{
  "d_model": 96,
  "moe_layers": [1, 3, 5, 7, 9],
  "balance_loss": 0.00243,
  "init_std_router": 0.00895,
  "norm_eps": 1e-05,
  "lr": 0.0147
}
Below are experts of layer 7 (counted from 0) of a mixture-of-experts language model. Rows are named router (the router's row for the expert), up (a neuron's input weights, with its number), down (a neuron's output weights, with its number) and show model dimensions 0-95. Each number is 128 + 24 x the weight over its row's rms, rounded and kept within 0 to 255. Numbers have three digits each.
Before each expert's rows: a language model's description of what the expert responds to. This comes from a sample of Wikipedia text that the model never trained on.

# expert 11
Unit and quantity words right after a number, mostly in tables and infoboxes, such as km, ft, kg, mm, million, %, days.
router:131173154109137140100126135120151142120151070136118072157162141149153087120101094127116088083106121097134134134102165120140159157137136153131079120174125115120090106093157128123125147130139121103126120097141164114107113094140110187106179114132125121132108121113110097122112155151108126106
up2:139158141144127127118117142063112140124151151161140119125136158109163143122115161141121132166097151137126097079137141147101165135145140137109145140098118143128144184099121141121114161181111167129170163137106119135133160143176194129105150106123130100136103152114131098105158168149122124130
down2:127144126070077120162119163151123134126121114102163155172132071166133143126138109110143130152065177120110131129150121143113122121131126171092124125135161141071158132114102124158126128120109123091105153151113171142109106131132106135123169110126155166102120117156093118124124129112131101158
up3:101145103104152115127116158086118139122138109113112104142110135147142098111108105137138132153095101156121147139082158134155128083139113133121115159148143106127068176132151118143093128111110127110070122095148140116117110114149192074065115119122147122145140115112117160152101123120143106096
down3:128151129115118166126104129149132159106135149094115107119163119110105154114145138125163127148138111129087074119067116159150127122119131112098118117147139088102179090152119126076118126152117100153127091131154123135170143133116198137103133122099156099143100154077118139144145131130112098113
up4:143150133150142129145124094164144170137116151140082131108136154125139097144158123150145133091087100132169075087105117104106137139148182105137137128129133146133103118157120143134130145117099127125178076095151145132156105107106194162123153135116127128132109139159129072103139145123140101137
down4:173143098165135126137144136136146104082158170104112116122084130131132106122082154140122130111150118133114142128130150119102177183121106136134133117141185120121122143126141129113095171113157094171123118127118069103159121113133094154135103176175118135121133142132153089142137146134088103117
up5:115125105134092132105150155155153112116116100172106086138072110121111121147106114093094095116114096156095141126085179100129140187149136128089111105136099116129088137121121135143096166151116160152135101151139129116141101118162089146131144086107145157133121139116131133128069123131124121116
down5:134189111164149129154123115100090154129153159130162149111160096068141075122084118119134142129146140107181091149128100144166125169089109142114148141138128128133086152127138104115119130145113104117162131161108113132151113124139115113126084123121112140114092126127119129117119128175087137086
up6:115137124113131111153142113149119116115135105148119117113137146185146064150071097120115106116096115128133104112136146103130159100097156143128151141086161168134093127135158116133159131137120120130108144098122114108152139107155101100140081091083169133135109126129105129173168168102142137170
down6:170115122143138128157125106146130148152128148149149113123113170127160094166092113151150126107112132141133186130104121118140132127134141137081125048163122176119171122117115115109144138162147126115115074146115076133142148122139154135108085150155099144142133128185130132109110146139129105102
up7:119124118171138191105143095153165131104120138138146122095157137148136100111122102126119141142136104127110126111153158102133126110102113182139153129100092109128097091070123150116095119104110160163118121095165154137166079136124147128108150158116101124111125134157160123135143121197116141134
down7:112113130108129147129121134127076108123117060142088146132135130179131179144124146127155129106148135150139116152131119146140132094121108176167152104116172091132157092144143129172150154126134133133144152143117183137110131137130102127135124135106128144125153128137081121092143136169161159191
up8:143135160128148160158121135106103101104127113125098097180130097168102133103119164130118112121133141150127161150088182105103159076115109110114138190116119144150112112142132112120134109151099141148152128137131155110163080155157146174108092133147087126123140112136087093106129119154133135129
down8:115146122139098101124138137101146116122116146152127107071147163087140133144111061119132094150141140098140171152135120135111062169109133108123078160123097096115124124145143173155111118174097127166114088146093108140136157159108139130141091123121135124099107133116123150119108147140109120113
up9:097107137094117117143129145135130102130146106129098091125139151152175124151109084140034099130134132138118151094153121094133117088110151163132110110151122148166093151157119144156123086148149136123118150134120125145134181141144087141159112152143146153137144118115105142103109174148137153111
down9:130082130099163138133111129168162133138121142115082125136079147121093103162123152134143100176115149129130117117168154148146090107132120105134111160124131148144173129179134107140104138163150150128146139131115136151160137167109093176106116180122107118155099117096146156134131132120078146148
up10:076125155142132134123109132119179131105171127156140121115105097190098105136188117150118153142124097105151135150119152143156139134128125119118140127155105108086107106104124136152121139107121114166163115112097131127152134111126183123128172141144144171166143113120130105135163092167104158092
down10:117147128147162120094107103152141119160138131106113085126180145138103119142145107123135151152138102144149165140070068101149110172127099157135097118113109066097145139113137120134122130159110138153131122139133122107131113150176143114110136150165156115063102126138151099093111148126152122126
up11:155116141155152113125096105154142145138149143130118103144142102090151097177135115081135100112162090130149129124132144094124124092171132141163131128151092124120120115162135132106117148123154101073143116111130095101104091080160104150116140122102123159162101107144132089151086119131152177114
down11:101123119168098147144145124139088107074131100124134105145141087089133119147127134097118109125124095105115097147150107171117129132136096153104119110085138131099144092158120125107127078097103104158116134204132164172111137123114134115105109151122156147112152131137145119087139101151164152128
up12:147108110130158087102139117120102128160163138146129115132168124145136105103143141137140117071109141146123116157108109129093099128121133106092121113157146158128119113085124156166163145114098088149094186101116131126049108103090141145172117135122133131113139105126122099153121131117096115089
down12:118104108098099142120127092145124155159105110107120111053135131150149111132133134158131079132136158148141103105164110063144158167118160106164154122129113133127090122121159154155100135076152108140155140117117141133168114135118112103131122127136104094089167123125098105094133116129165115128
up13:147100136105142108072162141128165131105146118167124109146085122148122110105161126148088136130120128138121114159109115098090118138164119127134179142151105118119125130088153128157107167127093129185145096124124120099166126117155091112129086092165112139123083091138131118114113115117153133175
down13:057106116175104136177171161150145150138131133133123165129075110144131118141123096117116091147106113111100131123143101129096126137122123124164185125129154127120084104125096125110128121154131110125121126103131097172127160144138127143165138146152200127143141124118181130112096137123135121133
up14:134171104067154135126115137149147100117149098160107149117102130161112095122099146160070065121142108120145114141140137159130161137089120126141130135147134124115105109096145088140072145156150118105125131148121127101172138158134097091146154139134112130100130156136095076126134102121114130105
down14:113106142138137132148085105064119116161134079121136060122110124122097128138157102156106162155149103169122142156125126141159112116116133104148103111153142108077122065074119112125112078111108145134112161156109107112100140129107157104119124115144137148152118137139110129161138115145136148147
up15:093126163153125104140121121112159116133089142110136125128116150098101101115091088130137087150115097132127132133083156105109173184152183127146119157158163128126099094107135078130117134175141102131165102129115152104137141155100119136110084132170108132126162125100158125140151117143114116109
down15:150167106122145130127049127119121125158147124092119116130143091133139135120097107137114136171110095130090127112149170111131149139151119136163156130138150097141142156158132105188091155128134128123114143114180132110100148125105083176136133113144093124127152133176129163109124115091093137126
up16:149076155125151090087131075129104103134118122154097119144118109125107127122087111150114089129122106087078132164121148196139139120141147131081135129129097152151117140134127122191131137141138110136138118108124115131133098146134123153081158122115120129080103137155123171154096131125116149092
down16:182157163108095176130111118105137142141119116093154170133089145158129109136157151143125142124117170129095159161089133125101158118118117134146122155151122153145104148153130161133142126118098172129151120134095127091142159112128102128104141097075122171080136114160130153123140082124139106152
up17:128161151138148101138118170106155117138139113147098145122142099150091125105098106147136142146110113136123156133124159135108128147064142121142104164120142160094178111098142113127101163174161100107167146104158116147115133121106109120087109160115127182115076135118104108124119126138078146105
down17:118135089132140172127139111084155132125138129095117138088138102132142177113091150121117121140145160111133106143092148119137131162090089135151094117138081143139108161182116116095168139127126147126098151089141157124148171135117124157097105125143121142137137156167087170169100154105120138123
up18:142147103157162110115099170112146136112111147163125118127154134186126130103124134124136084058124116130129123129153148110085133084158129162123083173181115091119104130135134108132173132098152116083149148128105128160126129109141108122104165121103128108134102122161090166126133139129115128150
down18:113093152136117115145106067071115128116114115089146124159148133106160139119161092107158146097092144145107171138171135101125123110138123136134120113166112097156129134148162104115135091114155174124102134109103137129122094135167121127092103096144106110103101109147109148115172132082132149112
up19:085112124118147107127153085116138157083126126075136132120173117084152144126107097102132091124161112137145121123151153122100106112135138121138110159141130093113157112141106185092135144110106187113113101097172151154144120102153109145127168118120153097152099130087105089139124141140114124123
down19:159123138091111137172141109140144135122120151092105147134126121143112134108097127169132104128109112139137121098098175174111124117179100081130094121104121139142153155078137129164096118103135172116133085124130118167146125140139116138080151144114152085171097120122093149091100103121125105109
up20:129162139140067143117159141130143110135099126126158122150144144170171156134118112074153124142149150129149140128092139092099093114097081179116101139132146155144097149109098146121107138106127166161126111093088171115123100158131166160129139117123076095153114149142138115116115137128131130138
down20:107140126118176122129137080084135122116121122154098087116160179158163131111132119122161157103161138184155133157154118124113112155111102127143158155079117163170156149089133156115100134132169128107088148141123151149134111131146114118094118123167146127093133151161119104120114133142141132160
up21:136158087158164165141151172140106125122145115135123142147110155110123155155133117156129086141145125134123120112143145174152118096150188110192147146126144145089104123081142170133154156129124113164086096102155112112128116151117140148132127104154090094111129112105165138147114095108120126107
down21:126124165125075116137131178164119106105141152148153141086173134126171120123146083159137150103125130125075143155114115154104154165100132179133146163096111114120112147137087101119118145127163132103108106132115103102131124147116122138129119072119123142125084132127118162073117127118132102152
up22:135100162140119086103113089161126150136139159105137104208135154126179152123140104115122101127115161135116121182134178104139163158159165134120136137133151147115136133138138139108119136137113140139147149111146159091089138099130174125084129094126132118124124121147161111147094092103154150128
down22:175098101116102197107155111136151107130113147143137120114110124147113151152143141069096097139132167101168124124083151111116125124142153120092111126133163126126108133098164162159091118143144127125083100106138121106110105164103124130076147102119103125113154125138123103090118142106168125114
up23:118106130156132173096137129148141105131140093113095104150098108153129160167087160132100153145129131132130169092145125106138146137121095136123128117125142119114131126128130124110170143200073124100145094116133114089137103094145181146063119152131125132134138152127110139151146114121077094124
down23:129104138116156154148101167126118135105153116138131140121091130092129143088137148139142145132118159115083095165110155089114094094141151089153119113165108171117126096149154132096179130132126127105094181151151136075132108110177106143174132121094144126113124110132145120167117111141109111130
up24:151158101139116108121138147135160150126128092152170092121090124122144083118094085103115124115153118090115111142136177104152143131110128156187143128134124136130120094137108113164113106123098106134126118089098173148114088109102093148101144108112144117108110089107088095160110087143125125150
down24:071121122136153067134182076144168131096134143150096177099112152150136131087138135152138126166155125138097121107168165133120147164138106143137132146131149108123127124137139108132149180124086137131123137110142146109119154112092093092171087122147105152126135146121131145126157126123121122164
up25:103145144116142097117127171131143116111139106158098129154136143150141113095092098098118124100114135079163159133111142153136106108146160120139136119142099136129102119118111146145141147139120102147143132161145098115148146178177119144149188166097126176101114166128152138182125171151168136140
down25:099142137107118131117112085111144128098069159117108141135118163094145065116143104123151120112137137142111093151152125123139149105130114128066097138139132119140095107124089125133116108125107117144148124124106129173131097061137116078116129158130178153130097103143139084136154127114134086145
up26:126124110122130114143110105163169139112125118105160130166124130128144116107126115141172071109128133079123073138092151146141141148131140138086115115151120113142141110148144147092146123102145105129132109134160178112133112089138141105131148140162129152133139146116179126162108107098112212089
down26:124110145101160185132136137128112142154147105095112104079112160139117137120173133131133158132130146139161144112143136146150124059139136113149140136129140088168126172118135142110170132061120143127159106140111134109125137078085121133078136128095123108127153090113131153138150123141152158096
up27:119100131129132120073161090130159093181128078109105161102154124124123113113141135137165101116162161067152126151148145123158113169117133086143131107133162158165139095126146118154100133132118171118104153105125164136115123138108143139134099152138085140161122116162131105103096130145140121129
down27:157132120101167128129129105104140126130113089142096126086130119103110155122142168174149181139165164105135136114102148166156129143174138161069105117112093131141180148136149130094155109091174144124154103170163110115165127125151111124089106138145144127143136152133124114128124125136134114116
up28:111114123122148102123128151102139128149132126105106094163140160118129073148096142086110198107148151140112121148141143104097139139094144145167093106111137135135138137087139124136113131128100152120117117115084134117106079113137104135124152127105109087149120148130094138170131166154123150051
down28:150109132114111147123120152130128117100122170095101110133093136107085121087116140095153126134145154102105156126156155148113139118144138081184139112106095124111150138165158100148116133161114089109093152133098126130109092083097145159083121149158133134162175171091135125108128114120107115136
up29:138114106139145112129089075178151143174181142141148149152151100128098088138096118180105115155099110135119121100156114140129119144160143152148099084130135118154115126134088149115145127163148140108163135110105125134085194110139146117154168106114139130134151101153152118138119146150116133132
down29:125130112121182104102114145115147103164163139164086131137137143118122135101074100147125116097183123153103165094123122113191088154174128123104104126127141127116119118153135112131129099113133136124145149113149113105126160151168151123097128107162110116137140107107107096115180149140076130127
up30:143158138145121139131137109148136141135145123128119135143180147106121132126086127133123113142089124135113136144149114126091132126127164119147051112145135095100087116098087140107134121118137171115107121090142110120118162126105110168165116133083176108205108117095147123150146144154085139122
down30:141123144110151138148159130097137132153161043127110127138105096100104130133067102134102141115096102130129144107098114168124127163151106176128113130139143104131151120143154111089111134125171128106124100126156126094135105097109151126109151155177128116079170160129095139147105129134132144138
up31:146082130155095127139126163150154144101152107125097170117156135127115087172170074141112169144161075116104150090131146100096170103130161087158123135115132136144128118128130103129179111086168133127096124127126154130123151142121128150139104114149103123126125092108131166142129120101117142139
down31:103108162165144146161144141111138110137112148118112127145100161126125117101137173137131152136122092113112127139097114110121086173141142120153110104149090096115110082160159112161122128132104141102106103096074147133100113104145155113122101140140149142099108083083148188106168133107153134117
up32:138114146129168115094136150100120153092142133093110104128153104104165108134112077129098105109170120127155159142104101130136105158116137114133139162106116144127131172124165142105145130157110110131111121131101200136120113134138142119135161133170163065118124138106124099117141197125111127155
down32:126118130106119138136129125092101141118103099128095141090136059151121147126123110099136125073114111139106139119108133114134139122099137125149175155081099120102115180106129067115104174103119090123137107133124136106149171165121123080145118115151176111112132131147124082125101141153134106140
up33:121118128128127082091136154151114159093132087147118149156139127091132151112107122115119129095122139102185175149078128128137099105085125142134104145095146115122074140126092115138144150168150090135181114130125147127127090171115110119137122132116088119138169142138086156128140135147103148100
down33:113112140127107111135111126142108155149044160143140087101154160144157139130138095161159106145119111122095141119167100120151148130108132123107192149160111128090103135130141075134157157085116136124143146153130201137108085115136141119138150130120125121163133119148128115121094131124143119121
up34:141122084132095135152123158078140148092149134150092128137133126113114139177107074113105105065109119082134101109163123147160105153110097132112133102128118151077109074100116099148101113131105115103132094133125145116120153127131140119108116143119117112079128144134113105108154081109112152125
down34:086130145083109123084094159149107103180123136178147135158118104132112147143112124110108188120078133139113124131146144156148102134137083146146166144119134114125160105111140136136133159132142098146143156102120102117174142128143110146119104133106115166132169139107078136139099119163124083119
up35:121130116147122164119143141148113158114126102156152106135161140148163148146119116146038123098145124100140142139166154108169110125122156103130110084149150137161118111126114127128114098138160082150126140164133150160086128098135096130113158119151116202132125138124122163153098139149125149115
down35:191101093135111137119119182139066136104117135114154133110135118136120154161126138132167139091070161094121155129120148142146124163126134127107137117128146164095167137161119119157128132107143140114083121104132139119128112130076101158134094132122146126135155174170111086134120117143167123150
up36:112127136122163141113134126153176175109153061130115123141157114148101113138120104146098128138123092076135169129105139096107111101087127126116151139115156136125117112136117163138147101090135103101171134100141154140130141115142085136117129115096141175116115084159148094155141099135132182144
down36:112130140106136126167123136161153102086120129118151130109133113157115103140123122159124095113121096133133132121136081123072141152119128111149127154104097181166084153143136148145089100143114093133159130084087120134133133129132104123150154129121164147183085165056114134126156145123128126123
up37:146128177113132140087156115153137168155147121139122114136124134120135111082122160143109102147122151092164132142123111107139126141132140097114137094145136132135145106116115124178108119165110088162130160128159149100127109118133144154099179143152142135105164172110116165147105088172080166091
down37:120117111133142095121171135137154135160115157123120098108131128082115118136127189125166086130096103094142131114085150118108139110137165148150152130116180112146119105121137138123142135150188167121095117121143115145109074114086121146102115139135180175130110155158157118132120140110117163121
up38:144145163089096120124146136080136124127160113127085132120135101115130128159130112125082154115139096165149159176143133102125093111128152171130115149172143129107123106073163103112160137142109158133094120113152148149120082115116095134148158182101155135122139147138153108149091136168122140128
down38:144153117147092093136123136148165131106147161135171159111116110106118103099135114122107134148113154128127145121155125085111129123112133155150151118083134141149141118143103127148078096118131095105078165130132104108129135079089123123173078127144091137153081131131112160123126178142096100163
up39:178135118164086128140132143092107132132150108169127090082133127129182101167166120146111117109133126162136124087121108120101097176114133110129123153144154130115161095098190106128167093159109096146124113098142108098120128135153100141131156150150141107149102129122128083140148132135145121112
down39:127113098102129132100116147172121133136141100148113078073115141151155121127120141151148129100137139103119131176104125107136154176181135141157153144094187144134145134084122150108115163091131155137139124154107093157133136143153122112090161124078167134109112099128142150124146108100136114155
up40:165176101105131161141129084148174119096154139107130131086130120110130104131117105149086152147105089169197132122082163141117155128102117113123101089143133128107120123099146092126116132143155106129141099101144135101145122101107109120104147122113129134143145100060117107148098153145120115131
down40:115124166090099152132147089096109180132143143122160137121136111120108149088121151095126117129112115142145110101127132142139129142098093089152138127154139095136129124139154149111108165051106089130126114138117076137160115127170089123073102098110110115112147172133118166148132128113120105126
up41:128128085100143138112135134068160099149139129122132156109138089140126089115098088152127113091114129125159130159099144068141109133110155144104115141157119119111100140126159171153136110143115116087165163108127143117173110118157094125139113154113092099137139150129168100138129118078115155099
down41:135063126119120108159157109113143153137144123133174135124138127146187151126080145143123125130109122140100091076136174171103129165134127137110107121185154108111139162138104088121136122088104144153091168147109125094149111136098112125156125162107128161134137138119141130127116094136144150153
up42:131144138130147138162164158111143135109142182135116167150142148162080102160145097132161136145128082115151133076097147140114119135107095063086131088133137120147131136093166162106133108109113146113150148128142133122125149137152080168120137108138173119122133120172135109115128137147089117133
down42:113126103124116119111113127089151119086128115098165137130134114147120077131172129134105136116115128098119124103122129117117172082121106117168126149126105099166163096170114133139150057092082135122112114103126141137132121130096095120130079100122185149101106126111136124123113100110142078117
up43:148109139189142148145091105137107125164122117114090168155149135125126133114139103144196122113112151155114121168120150130119128095111141169134141099123127172119110135106146143079164098109136119143112098076107141087138111115152118135153106117116086141092112143117142131167118095167123154105
down43:134129115120141122161110118106103105123084110118065110124174136138128147149145102104141125149100115109166099097116170199125146119087105119142132104154139146118124159118118137108121103122138167135148135123108132086106104129107073145156126174160145142131129113106119149170165124104100153094
up44:143102117131151136072121119105195110139157129114126154149092139116124155142131143134106091146138139149173156154112137104106108157198124164135131119140159107117109123105115131140086154144137142098116113099147140157163088115143131149123091143121115149082114132124182120087132114086136142113
down44:142099113107111146153134095138111124135077127118146135107114143154149104060160107084138122169163102165112119071123131086124188118095143151142163104127136085164101136097118117129121126114157163112090123131121137087154125121109110146112108135111114145147111118136138137144099152096149129157
up45:110129162134141129100120139100116124096115136103113120136120081152123155109121142152174115107112105129167137118148148156126135115129113126093145084170149163128138125118129103070107110121112139140142118113117131122176143143105139159124100120180064160136081147165144121113143158194117142161
down45:105124115136100134092117123142129102077103105143158124154134095082174157138128166148124107112115148141112113088124113138140117138171199116129119153114122160164154131135113112068167127107110147117098148120120103113146161155120119155131151148128130126061103143133131136142105129108085114156
up46:124115117149152130157128139116135124115140121108106124177157120121123100117083153115099109148108154120123149149137122063138104134130141105166097137152129127120109134136148126081113150146135149101116161096100119150117150144132131133183138156064142129192111122155110070175095151135113098120
down46:088146126145091118107156136117086138195120095068126120134122102093108130146119129109122136144144138091115113128143138172128119118160122142126084103108139107130138121144150153119153091126116150135177132101082118137165110130075142119121130113128159102117144154135178113127088165120137126181
up47:114146136115173166068124126114150128122133063143079111123130136113130141093152125131126135115116109115148160146132148108134191128147157136137123095125115112136144123114110147158143135125138112123176122125110134145093082085134110151177142120134123127096107150081120188126120141179107154156
down47:154129109078111137163114119098121117110181091127152116138112106087127130146148156141093099181133128108155153159085101124146143127157173097139111127144126126145138132099118138108151147125159166145141139144140067119145113091152108119124100126125068082094121159153139139136153145146108140137
up48:152126137165123134107111165106143076090146132105117101085152121112151126098129091119109127087114131103136144169104115046111124140137127124151080144127095162171117137131109137130121152140101114134056121108145134122134109130118102145136147092186136115101142135145138112115122141122099102117
down48:104127112088138098137139136091069102166132132094140109121104101147111135159127106114107129066152124121150145146082145093071110154135124134114136097123173115140141114152107122091140131120088115158125131094159146098146146081131101153123134093122144142118106138131086092132096133146158109128
up49:123129117149126153100105143159132162133145131088160113164175149113163084160108113126094139094137143139125167154113115142120162124151188112137103129168091184124124105151135127131118129127109086172144112099114160133081123123137128136066110151135106123159102134116115122092115137142102116142
down49:169124131161119144108145153174096152132169133154169113105120148175145132112146152122151150107169117145114124075145130126137127134108108089125141106079160145130149125133155145123094125106162069143137121156121107124091150107106090134159176127115124158117124121130150129119082093132102116165
up50:117140094123139116114112164161150116116095106156119131169125145125171123141083103137116109106111126171177117160115133158161111102114099153131143154171104128131146157178113134135139143119112107095150136108152175115137172134133123132108098106086142142146139127066151081130119120138142179125
down50:150122135116172165091093147120093092142106150136149106078099099131134117119145151136144187136146112123105165097143113077125124139112095145127094110109143119118166136118131135162124140115110147099144122147159153179156167129112127126122147122113107127104113091121130099116158121095163080173
up51:118108108141120076173140139141123171092151101183128121112157156156097121143113104122116119074177130099122135145138162104109165089093121131154109120114144134130117102105167144114154131118151073104115121117140209121144125150135103121122121155099125113104135103151116127128135126129165127129
down51:119124060098132115141096092142206170110131143136126110152112138149123147114145150137116113136161095107160129116138115110107117090128163127157111123142151156107096123132154120132187121151113146097146072102125117120120118150092142184128123167138157113151131151141118129130139161145122114090
up52:106120128142100149095158106153137136133113117110097121160112125112166133152127059186120115129102126147126160152136167136146094190131158160165111124129161132120114167164147108148162091165109089148157162094129129164129131111127141131140115148115108143139091092118108113109109143104137110121
down52:131104125117072131136122109097153126104131130154146129119102118097141145118092167140180110107132167173084115122121134157106121102119165134126130155104089116125126087143125137088106116115126102125063079135156131177127088139119115117127110129114156120150159147125144087135125148088134079137
up53:080156151115163091165116127099121095160132082142095111094179119180137121125133108118169111112137121099132143133129173127138163106151106142142143142134124105105135140067167132104134120113134080098140140094111123127138121117108066106150127127149116125159149126140146106154103131153122122093
down53:111091084111140165137131161153154127098144166137132146140107064095117111114145140123074134154100116122107086122121134154125120100130113145145121134150147133112141099118178165091185120109153077148155122106122105152126149138126115168153137116115132143124141136146142145110094146086179126119
up54:128101158132103145099159125120114144116109106146125115148133147167084087148089097139089087106128132126124112135112118113117097122110147131138056163135095112087146121063184155138130115123145130113114136143140137112148131127144109107148118084129091094097138105182135145120125145146151095114
down54:109116109125147130175125140123097108146155155147141153165143132121106119140125152157154184156114111090141072125121125096132096119116105144100112144134118176148114142168156121109124099106101112104110152116124108116117140097132144092151125073119099107152142160130089080128121173145122145076
up55:153147136154113144130087115102125132110151118133128104158096095157093128125157096079086109139119114058127112143086156124141131138161117095135136130110117125131111105099118135132117169141124118125142129079087149130183153099097120104104118143121103086115121171130142164133105161157103140160
down55:157144134110161115125081103107134080149105130138146135111075135109126140133155122129141149116127128118126148127151143123119150118133137129108102105128114094129100140190131117158117126197049107121140120144136061142161152104127169124078137135132131144140112136115151156138130087157114119157
up56:120126153156097158088093149126150131124138119172113110149132136117127096129113127101127153105132132104117105120132121135144195199136171116130090124119137163130148142149102115136150129097105129155129141146144176125098093095099141187127118108168113073138119151093133133139146157133146164113
down56:137150159175151163126134123142117163093135105112132113154112134098128127101108178123136120117137108144143143134123107145165096147147146112125127146138110120172140150142128114116104091158105156157131117187090130128107093109112082168086133185137142129122142136127086176101129163154173121130
up57:156144181081122124080132134126156112132129088113093180123160167124146113152134103125114123161109119132122122139147129139134145149139159131121130135160133150153148123178093205127126122132135062122120120127118131140158153160174134149164127167146131128099134121142127159104097132156118093117
down57:174135128101123159109122121148124107149051120136109121111139147142109129162127118154167155121141127133169164123101133144162130080077127127092154117113154142123131095158149141148142148135138143151134095151119156131132133136102158159071086152106112171140171102111154137112132124097109101117
up58:118135140142109148118123138136126117164156122143146077095157178141143090154087119108069147148095086099101142141121153126125142116148094148131143119129140164134148121147143146117083195147095141144152125129106112113097129157153097128105097118144088129146086114124141113147119154093152115088
down58:148129123169144142148100114073157100150111110099128141108083118133062132134140132144123161143140126138085090100136097119145142134083125113068134116125100129150128101127171136123151116104126120142114146175154180109148169141107143105126129124112108146083096125139125139163129090129154143104
up59:106120119098138086155157119153184147157178122148151100115142088145141124125130095134144114122091112082132077117151177103119124136119129107114088164130145141117118124129156102100148154106094171130100154144130104114078170112106103134132140133124134148152148098133159094143142120144123138170
down59:148149160146100125152138087118178137136115166139153177136101144147131133081114128148089112096120101131130171150126109160129094087117095097127128099145126177125118152109104107086129097167145145114095136101110150096120180117124146119129096164080118142133126139129103121110148142128157155118
up60:102133087139135104092106114185120124090143095157127120092103151134083130151115155101148148132100107123124133177112139114135164145161154094158114123129125183098111127087122136118130206130103117096124103089142132120118113139138115151141118119125137138134094118137082125162095155133122145154
down60:123154067118135144118128103117129153160115119114137160120113135125117153108108124114180086120120092170151191148124087135082153095141182171129124174144132152126127128147161119140120134123123095147144104121119153150114123180120157127117142147151147152116147085152109126148111155097125164133
up61:139134108122132091117113106149121208109150129131116142147157126126132143183129125123136129124131130152135125147166143100067140131168153157134098144145160097131175132098132136114127127137151162156133135150126109084158112151153142117135143121145062168139171120114124164125126184099142121119
down61:115130134113130115071129090130091165079153074113149107109123150145131120133109128114072128135075074122079135133135119101116153129182142108134106151133112113136161167129104115140119139155096130141127142128119123138145136123124159133162110143085136127155145154152126132102079127090141102165
up62:173148165155141195099142115119102098122134132179161118148161119132121087151114173101156106147120093099138116139123146098154142153131152094133093146143147120085119119107114122136135143130115118140126088117106124123115156095156098150103174155098156117121123107093090096143093110139135117108
down62:121084102118128140148135128146123116157110132145067116091121134143193140103128136090116135122116165118148112057106112138169158150127166143133126166122130084121125115153113139127104152133122090102095152161147124101119154125127131131120132097090137132135119099085127133094096136170106141174
up63:115084123124113171136113118124169179103102115115109150119168136109156134117105096101115131092107140090126080113127152137087144138098135106118117082068176104137142129155158161110120104160130131165140112119120096148111117142153106144113149116130121121175118083091143125147150125138094141109
down63:149130118113077137135161168122101126119132127100113138111147123153118151112145145127135119102136123089137127141137097150120093162113140108078160174095118125123172139152170134131121083123115114128101137094126166135150144089086128144136135176132064147164115193107126152130144124162125117109
up64:131148126133166169137134133114152150157094078081130126120141117150143102138160095109112144113128129106110143143133099129170162123136141170103106129108154131169113069138112159126118150170159110128141103148141191075135113083144118160160153150131136154136118109124138145156117095138106145152
down64:172190124106132183169130109087117149111150089160125136141111126133170105132110127127095144112175120102121152167135150150147148113134130128130130090150125115140100153172096139108100083126111113161122118127106158123109107125077134118142140141164141109102169133130098112140126136154149168095
up65:123122147151104096190101171089122123064167161131122154144128138179161141080111113119123131152138143105142108140089147127109149125173124118135123088118113131136138166106092157153101122164111094115151122110131118137159113113166087109153137117095146100101116150155138115113140131144134153141
down65:104119124132095102163140153098125125123144144121112128119121097142089136100159130109107104174139130153101114161125141074120117113110098131115150118109109096094149087103113151172171158127148119154084153117150119136118140130130155169122142095094144096119192065120094136137136112150140143124
up66:167134073151154101117134148148107169102134137155114093129115167084132142125082108072127150126131124090109120111135128130135128117099171154133063111133151109126127154143120188117139153137148120135129131096158143109132090132100102127148142109091097111099144127159118168127140136142136171102
down66:175176151138122161160139100130136150149164099148168114144115163143111144119104127093134108139143111104122142105114110091143150138146159150124129182120126141135100113155131152132110154166130115140130154108176108142128149204105158108082140151121090154136143150125153144115087092111124122130
up67:137099133145132126123131141111159145138105099137100155209156143168098145170088116115116158128097157151143149139148167097181132136108106155083127132096099107144144111114109143166139170113119106137130112090145141140143097120142158111115135120077136127124143157121138139123101173131115092120
down67:168072126135097131123121138142124088169114141097135096121133152113168130164184160156102089148135109154148079140116092122115093114122188120107122091136122087133137135125099117141115116139141090142101128146098133096115119141105112144122139147116101116113163072134111133114146135079139135125
up68:137082117146154126137128128116135138126136095144145104102152121104145115159130129135125083144169133106086095105097164146136113168146127150109115156104112109122123172079150116143128151183123168159146123110175128093093118083178130157080123118144146118123109100128120129096168109109146135139
down68:120109149160150135091139071084142151142134112095112186121119120109142104157148115143087122106132113111120111107078146118126130114094128137142113124151146109139125180115114160101122098159088118134104148132110171138097121118119135152160067141143106141105129082129097107110127093140097106094
up69:128122138133141178120143130108134137063107129122113152135142118151175192106134137108094107090135164165099145119115116095122112087133098133128138127123140086176151131124128163113128143162131134148108121083092135147140123134135126128132155125136105098117135095140168095143173133143101175079
down69:100119098164083126131113157150136157109079098143163119149150139097118132147127114140154140135113156131107145093093141127130122108155112084085133108129154123133166161138152105127117137163118166127165105102113114092190083111120131137099088140121118112138111138104105119156149122186122091144
up70:084140117157140162122134169123133092135118113124121139138165146154148094147084152125085149147147097122095142148124130101167141139134143152101074138116154115140138095100118114110165122111148132113181142119153165106128146133112145135110125172114145111164117125091109145111104162200160114142
down70:080152145140115111123138106120102084168082113111106115108139155094126105103102138127147134112123142123178144150114147130154131099107106098090132119171125121132128153090164110122112112083141157152164162118133135149134079150112138140194093158121157148126112153128144156168122151155127105126
up71:133153067114140148120157171130141139156154133110148128131130112146109120120136090136118122159105157124128134095159121155132121143161113171122108112161138136179122130132110140103163116126124130123158153111082118102157135132138192115160130158155151092159091106109095157184157112170105129116
down71:057091126130145126112153117129072148117156143136099142145177150102120126130109098116121119099138181110159106139108107154140105150115134139117156157096122102143131107123123108130117137085124151163100171138123106151140105113112122101180143097132132132171123125098142137118164121170072149132
up72:118151123165147174107115154144104116133123107112113103133124168178128091163127117148090115117087081166131122127122080130158091128100120144085126134169113150130136115067143152100115109137104149142129105136104151104144126185137132106148098117161107117174165160133140128113122142102124134121
down72:145135135101127137097163154167120131155148124122086122145129115122144161132095109095115135126127123118127148081080114168140130161187083106140142091133156122091150109139178151156140080171115140110114128129134088114126146116121152157096122129110094120117105080096127127104154119174120142131